Experts of a small language model.
Size: width 256, 63.6M parameters.
Training: a variant of Adam for the experts, 322M tokens, 4911 steps.
Below are experts of layer 5 (counted from 0) of a mixture-of-experts language model. Rows are named router (the router's row for the expert), gate (a neuron's input weights, with its number), up (a neuron's input weights, with its number) and show model dimensions 128-255. Each number is 500 + 40 x the weight over its row's rms, rounded and kept within 0 to 999. Numbers have three digits each.
Before each expert's rows: "gets" lists some tokens that make up at least twice as much of what it gets as of all text; "mostly gets" lists some tokens that are sent to it at least half of the time. This comes from a sample of Wikipedia text that the model never trained on. Tokens count by the router's weight.

# expert 39
gets: " the", ":", " for", " in", " by", " on"
mostly gets: " family", " children", " women", " Women", " Men", " School"
router:480534479504411480504483495479528551557496457524522564510513500525387523555504514503555455453587532548472500488546466426497558478571501478410505502497450498473474516431527553463558502495570493491474545544487534414543569522562472452494579489521517493513536499483481578475544505525552455484497553531494490516516526460527553528491519501425574494488485503499508574490534444451503496469526
gate0:462478470559534477505452569441562470474594553456484534474484470492553479495508475447492490503509456448499425455486525520468417523506509462550490574593527512424495473521528448489540477437516494482551459472487490530518555516519486488551457504495482525481475561494453496445562511464534438495488478482449533503549517504462427473559479531496477542523530512471533498478487604498488469540512
up0:527435504440538527540488508468553562537456540522481504548514484518602480559542506486533498516532535474474530504423461490496553540465475543562587547572558437500466458494589506529595476430496456509574488461566497543559444475465454503516480482492485495587463477483557496465473476476439566502463526508553504514471563436483419521460516478438504489482522436530477500471470512502498452559526
gate1:573525453463526461601510461576523541512515523543484451519507441577510470476524489467563500523504526545491515459439519533428557550549516481534542479449488479496467527473450495484508447507556531452503511519542509510497577544462539521464440446531544521577530404453537465522467526540522526444479503512484495508485525496589451522456525557468500496476462460620437531446490497455471515507527
up1:560493433491596433563512459584479542479540526581517482541483461598517474484497519464537538549507534480495470461426460510462546550523498483529575450439479483456538533493469503475449438446499516455533528541535512493460568492485515514493416489532531538569513464462563488535456589579460533467507524497506508479468531509588479522434492547492520500433471473553436543458461558472537483523529
gate2:476471500544553578469529497521483474399506519470521451442509483557519488517467455467519514466524475454530549473510531431542487564544520499453536468477498498551469518476460472487463555504519551466567543506541480591481438459494400531498478522476470494489514546504482534550517528501496543540513483524451378546482564532447510467578464583589486521472559547515503470511453548511531467454452
up2:535518537550477541525447454553456532486471509489546450466520457497483510495530489526501465489471510508513496512485433437540530490502468516526496490478480506514515454406592455503525495507486625480491519452475509498526515470502547503521485471477536472537575416529524535570516561446513536466490495461507562486494548557530444532425592543525457452472604468520466596457542514519468464513514
gate3:579524474493468438482589534491492558537565453501523427497523500549495449531459415501453486566454494559527492489544473522458520438535535480510525532434521541509562534480480481575513487515592498532508508553496498481491440493524449464530560550429477465518568527494570490511517450545481468437505478495531504404559476464541563486430518500476482493465523432481471572413538517511504513523593
up3:469512483505507436542464528486471511488534500479540467479485506490510464474527484493446452578480498517469460498531502519461548522530510495535515576441516588496506515509451446486497491519545487569560472526491465507574461439489489543522507569512517421437576561395543509491530521501500563488531540540468516419491547446528553447476541507483580499490463444464504555471522452518573508529538
gate4:475519514507441521527409521483509498514560497490460520533512494522518494492459452518562516472496523527448527542435405479501396480453509553501547533450504472501538480501540539508447459545435614513483563498429505538504533558514545447523521458580419443476456521529536461549498516518540510495537499557499540549581511482501604496485482503526488474492543509505533483524495424580508546513471
up4:481494494576506470460541471464470469500456493477520510447521443495484523497482455510467531503511467523548546504564520533499476462525480410478473520471492450526409506521458555518585596506430460516492458429468531466527523535512444498576513560481490479544508556513497507524474406472485544533599460481447525428464584451483556496531522511442494518606522458466507493476493503490491434527456
gate5:483508539552490544467510529529525510502465497498552495547485492448416478576597433533482488495560465473489505582503436484485550471576477506459535554524462474476529525536466498501512488459513506556490470482451495521554496442512506502484548498510457513506445498470493478518427453481447559492534472460486519536518523521498574552458452569515480516532564440470526455519470483530465411501511
up5:501490533542506512500454461529476555484543524500471501503451492488619523474541572468538530544532532518645468497464468463544451547557443437502576510484522476565446458477551472543443545526490516545509466574558533478514465469480558500505469508486414561556513482471516487501409505480596521524497552517535458479541575495480500490462571481573551462491432522539471606500481467496411506560459
gate6:548541490484483496476580491440509504451527515596485524525500515411458425484547461486455522512525534516535555610545476581490446539497541434490436580508463407526478491493625547465404456489489511510488534483423600494481519473562479523561430447472538501464590494483608474502516493480496483529545514439537460531486534516429506562534487468513529468530471543530479529550514477515564521475421
up6:420503529436500458496514428550480498588502519451496503465499433536489521439430433508523423465474503524452469466426487442541535523467449562475500492470511472493528490531541502562599479492443498486489535498502471545490485486487538473507480495548533445452452532470406458505497497473479492458506487503466451493505452479538516419455531510428497511517513482510491461375512505529495523510563
gate7:518509491478493489575487544433440487485505499550469549500461481571547465488425529505467507510578438420463465512495538446522595530423482523451491520541490521503530539501465485481622458553470534530526487478528507507496550583484457470496528473567473505454446518541407485471495537500537506548500443528503447591449515477549459496477455468459442548476507512499540471509475479554486504477561
up7:510462519532551522465494520498498526444437574542490523500516491495440480579483548419593516490495543508551515492492439537454528513451420414499488538513477480544513539431500451507544538490529486555480535398489520435505472519532453521508532471540467537493464514441508514517473491437488489524523456503489539479458502509467502513517498451483523484557425523453467509472473509515472413536498
gate8:478566441530526487468465503407425517515454544568484502507511452571483458500444492500568465505415499555510533443450495489465466582472479458478505550452505486511550560483485511482463571481570527506445479474541470435532548513534434493436417482505531506534525411499444474470493547507528560490474537519443506522487500524552551514465510535498505446550472491589468491465492436538533503507515
up8:502533467576486541498439525504474568472486474518490573562511473554506507484507440535558454509496491508438565446439566524474466544455485546475485511421469471500469530511501508502455479486519539486483531548543506544536604548545536506488475463535513457470499477452467464449477478492471536525524513434496518495523464523601507529524505511456472435436427481543457456373495484548551520531468
gate9:511485502508528441478476497508580571504595522505507501487498507483521435562514486430466453496559474483472534470563541524496528525511535559496489529431507450583458536415562484532521438489469507538486530485439498550495486434507466566449522420505543519458494449456581459518552490571542468435495517442544466499615503496577469513494509436427505476486458485546461463538509511459561513500503
up9:468532510459433463491489448536539524528490438457467482490448515547463517456513518470496515504548462581552468433491522483512392404500430449500539613396523469558576518489453528527445447541498507508535475501508483480445466451458491485514539540495513507431493506488588455511534559477581530445507524534435462538525483469484562478483563505521553482525589578482438503468495487549523516514471
gate10:544452452471494499561520471573508479505519551498476493491474463577468464504411508486495548525570474562532497439547476523504519549456515512524511430458466519475523490449488532599542525422587541557532507520511487511476479542463466555471456474502561568517510427503545514466474550442543505505480473478536433522505464501557471500438578560538524545474451447521431527508507565462488536483439
up10:487477471461483448519504513573489510520522536502495443507458456623450524498408501452496534531490498545538470439495483519527535546488512550538496473490471500471563519453498541596535500398572544540539517555502481446489483540476450513475419449508532571483478463502553506479471543475512475459485494477541494539459449510542488486443557564507541573455449486536415511496511525462485565489427
gate11:523541509525476513447559476384454466498529536503499492482520498467510455489506542545446464448488559501513485530516498532437538544506522475492507513518522504469457515464498484555493526557424475482468471503502471458545537389571538446471484486451436439569463433533492459512506521467532497486511509511439462464482545516505443513595543506467465455401560517456519524455469482452468438440482
up11:509477474485547458511493492584556543499518473524469480506500477563545576471468464461506485561449511500490518515453517486494502581530469502495491454491457529500486509510504452493472481426537505457491496465554479550469422520437558566509544522507451557482519556466532515455471501558543480493507480487504536517505438496468494477541567521456453554506403485499495505535523501512538572544509
gate12:484549485516549516476477539462457465567473512495572471506465516552414427444539539455514507479447488497570551614520544525505574448535488451428482549438520519478476517516483516603542473491480495495477513513475435538505429520497480556502491446405510563559538462578537452585502522501525517477501516511504524504509448494507538484505492462584481551462567503467435520516472509531417505532539
up12:499528504468484521422543498558485520488522510545491495456500562504507530517546518516454532476474553526431487484471584456503480539486491601501459432445475512476542428515462516439439434547514528491520468414544558467509504484512474501463518506521538523428483565474413550509517445504489472465495486491470471449513538431464458549426474530468494501514458468454558460462484494470625550477569
gate13:571480454470525536534524486478468540485577480470557473506550535487517551485513492538450540498547492542508505418473446427453456498497500490533479493450450595537499494451568512548546451485553513505503508353517504476539497486520515485443498430478488565413575506492514534555536522469533518497521459452570492476597498524520542468517530490508475510527476446537431480514503558471526463474408
up13:466413516449548481554503519481502567522590510547592461469514503474456530467517452516472478574471528508509419484461484471563491497535462550563523533431484554524490522428483536461591413450516535457541486448475452472494476465523511465493476425533558483488578544521562492540483496522512503515578482519577478493536469513543548471553479540504439460491471497601429532511515538458476554473548
gate14:468508494487522603415450480487521493544520526474496494531472456497495489490562542497478519561478513473486554535555468537488511473532532514477549487548501477493502490496523483446563515573447428564497483527503483594517497532462481565511456450472445517524486533501515518463514507446442563473431451566525552559401569485417444568494463482547498478499612546416503557515498454485462443510546
up14:513492438556482442556523469501518557535539521522473546538482492621529535423378462513520440519503495555555537473500485483559478441515483528510509534510480487529524518462436548553438459463478487525564531511471481488484567500476491504512526442485561494468494476411524501510494416520515510504524475479478469528447490517561527449586491464470511487459495525540504459423566545490419513496504
gate15:416463513483458574412517480486499460488475477572613502486475482427531558448459456413503481464544507484550513465510502522508483527556385488518547466552553467514555506505493437476519421504402465496493555503463478464459509449480443520444496512454477452494555585540523527470456489401447518440506463537467539523516457485480465477491458456544505481444501478502482525477510421562460513507506
up15:443456540497528496507497459491484470422483477509576478583560463520537524429495451483450448507498575442492475441472492589550478487558498509552461460552508536511450481487427494508429534503495454455512472487492498510474468497500439506526550524473491513468523563578581548483493492451430512489521454535386465478463556457471498534384504540578531506470499519532507460515492510484489491477443
gate16:465478442518444472466502439547485550468543534484552496605476522543469514532588430470527562418490463466478487467409496476495432473553482510454424553585512547509494556519449493509533482465478587506491492495499489546500508511515521544512436513532502532391524539426520437547501499478529459504570489453502538485512468521496536493536539500515470526493512546507479492523496530560611475530530
up16:544477529471561598492507476506465432478549446472437492445556499442538484494468473482488438495516502491534503477507487501552468504489544520540570473483578499520512506501574516517505516458525529482475475538535518522548482467467467499441501468506482481535492543509420580586551441521535496494475521525545446500485490477492443506457495513474432494506444502474489524535510564406469501471476
gate17:538568524381499469514411508520568534482531491463494414550543535537505507520484500515513487527508461486433503452462533474518503517413400570509523445458525496440465548506509486481514490551411567507438494527519560505561467549526551466537553527500522453485496512529522483568506498522582536468509522560537458462593538423501489456504533595502483525464572546504487516440494486468532488521550
up17:519456476491464521501501497524484483470484495536559531535521528464452512519595511540537517531538531559458523535459497475479513477493452467551534517584522599494495486541514494417515476512541465502496449474531532459494471515434570487524559487518479466432471476422502481545488498454488421485501526584475558501516521499593530432522497482479530502498529558493511538496483507542501556473500
gate18:518510486570503505520531487395434522549450503542499479555480475497544419503509433495437493479541518465490541546521459566492457557535519484467535505530551499498507543565556424529501449489492512535512511463436512494505534454481441550559476483465466459541467501519488502418454450436507463516523584487528500540578529534432518544559445558456509555482499542509517451554492478570547435533455
up18:510502452454451485500540489555545518476498533403494501436539497519428546486468512481515476501429458517451507440493583460546526390551519522501471508437498471441530488551472517516573517489474553465479475599565511553521503557524555498539538524564569475481496511501539458551528503510570509429542437485466530480534492409566468437492474473528442506497512465467491531438491533534522536535525
gate19:510438487467505473476472489562565476540535437520525518486479502587497517509526562457498498583556435566461520536444540515477559571515517555467470537523537499421455553431566456485477458494427544494557510490564503497490481450483515547480516515543530527490524399443497522496507539448503494500552542592504479550404503512465468547507533532508527493537457510503516567564500533490511449536573
up19:507472542542403536473499514570494489438498445482516518494517496527513557548455529496460539498489537492582485460487542461399497508530499513486578495462460528550522549546448465488524540499519526511571487508517483506460461494541533476474492529477508417470554467518523527585504426455502546480499535548479471388479484517538595479490433386480524472540528499515470557462506475515510556529510
gate20:459445500512524530562490551479550403510529554537487522467528512532540520474558389474413447410569544493514405553504472539505462534487428469513509522458552514515487521515471489482478453594502532546489547450481494506481495476451461528488481556459442504520521461511483533611457558531503466477511513419513471512539551551452452527537528463515461518473431537509458472475468493481465502503507
up20:489406505520496487490523538591489479487523464562560494505481554504522495468492456455498485442513518530478471505469482491502468555487493463530490479569509525499481558561476477481486545477509493524497546528544526497573433492460445521535473551499500474586468424494470496470532485541474529446431464421496457453528528616477557524546475505500537552489421579525442493549489515513541474508456
gate21:457511487493440444494489550541497471517503516432519491560484504477437531496448526504503539502407478523513518423504525507429478510511444516523477441521480541498543500528455423479541478540600525504530507533463453457491459488492503503463542430510515526499543500553499445575554540513559529492512526571522486514594489482511535493515533423608488507434481537515394503446469443585562535565521
up21:445529588519517460492450525483520524506523498556566467512521593490478481444477479396536518468533544471456542501441437509484480490460489489477437544456473485521436525490439494413443450535509482534484541428469487491527458493502493518473518456476553417430489506473433513521495491410482434482429480497542488549519518507490509539487470520448534510490442464471492436549494508534588496515438
gate22:497526498538514436440495467445464547477536519483517396516522508570522499547486461490454495484510479463521519458559461532474454499531559545467494526510568550510467461495535482563583496417481537472534503490490457460545441454511509493531464453546544471494553425492458426534514513569505474388538449434508505580573458461473500514562488484464521468400524491541477583465457464544474433535467
up22:481471491468546487478520496546517541502568504489490528505551478546534427456516508556473489475494497528514443539546524546496533470477516514415470569477513530495466448595496527564480442484472547429577575472514467543563387539431513521493460541507512495503457501495509510464504403514488475460528453546505493494542449437516532467436526500510522484473445582510405512481513532535396533515495
gate23:503535451474461491574486510496470445506504481548547533552543560488518449508501563555462438509476458448535499542490535479511555493490499525533476496485502533531547522473516550501592498516591495483510513578469431536481514427507468515513470502496446495459524437456448524489522470493596535588428530492511495506485527499570501457533555519552499533511604504479507453540499441535486453483494
up23:556516545496513496539441553497569450508529547433472539449552475508498560545551552532417523496506542492549521509439477504564451561474464523509561474483563489509508494469537488539514516498487451476501458501523454496580535537515532489534486531530506519537568480554454514596565535553612592487425493434472438546498549466495491542540531476443507485539475501571487495506538480527559469535499
gate24:537483468464495510493418508479487445555527524493495510560488453509434504491558611504523536472510554505488540509496465537469441587467460419507568493543530457504439473469509499425552525519484454554487524519481500445512534478474497405516506486436471459511456631562506495518533515566451451501431468483500531510501510486478561483522464569500537438518517498466465524513450517521512508546495
up24:484474508441502482496605527489532514482567554475543442532468522436532493569542514527535496560530508517480507464514495527393443499571543496519513450510516466456581502559521519506473424460517471496472528500507482557504566474488472480402495475522492537468465495489520528513359480481528501549499560585495502574502466537483529481488542514478494534496563516494452581440517507475549527490461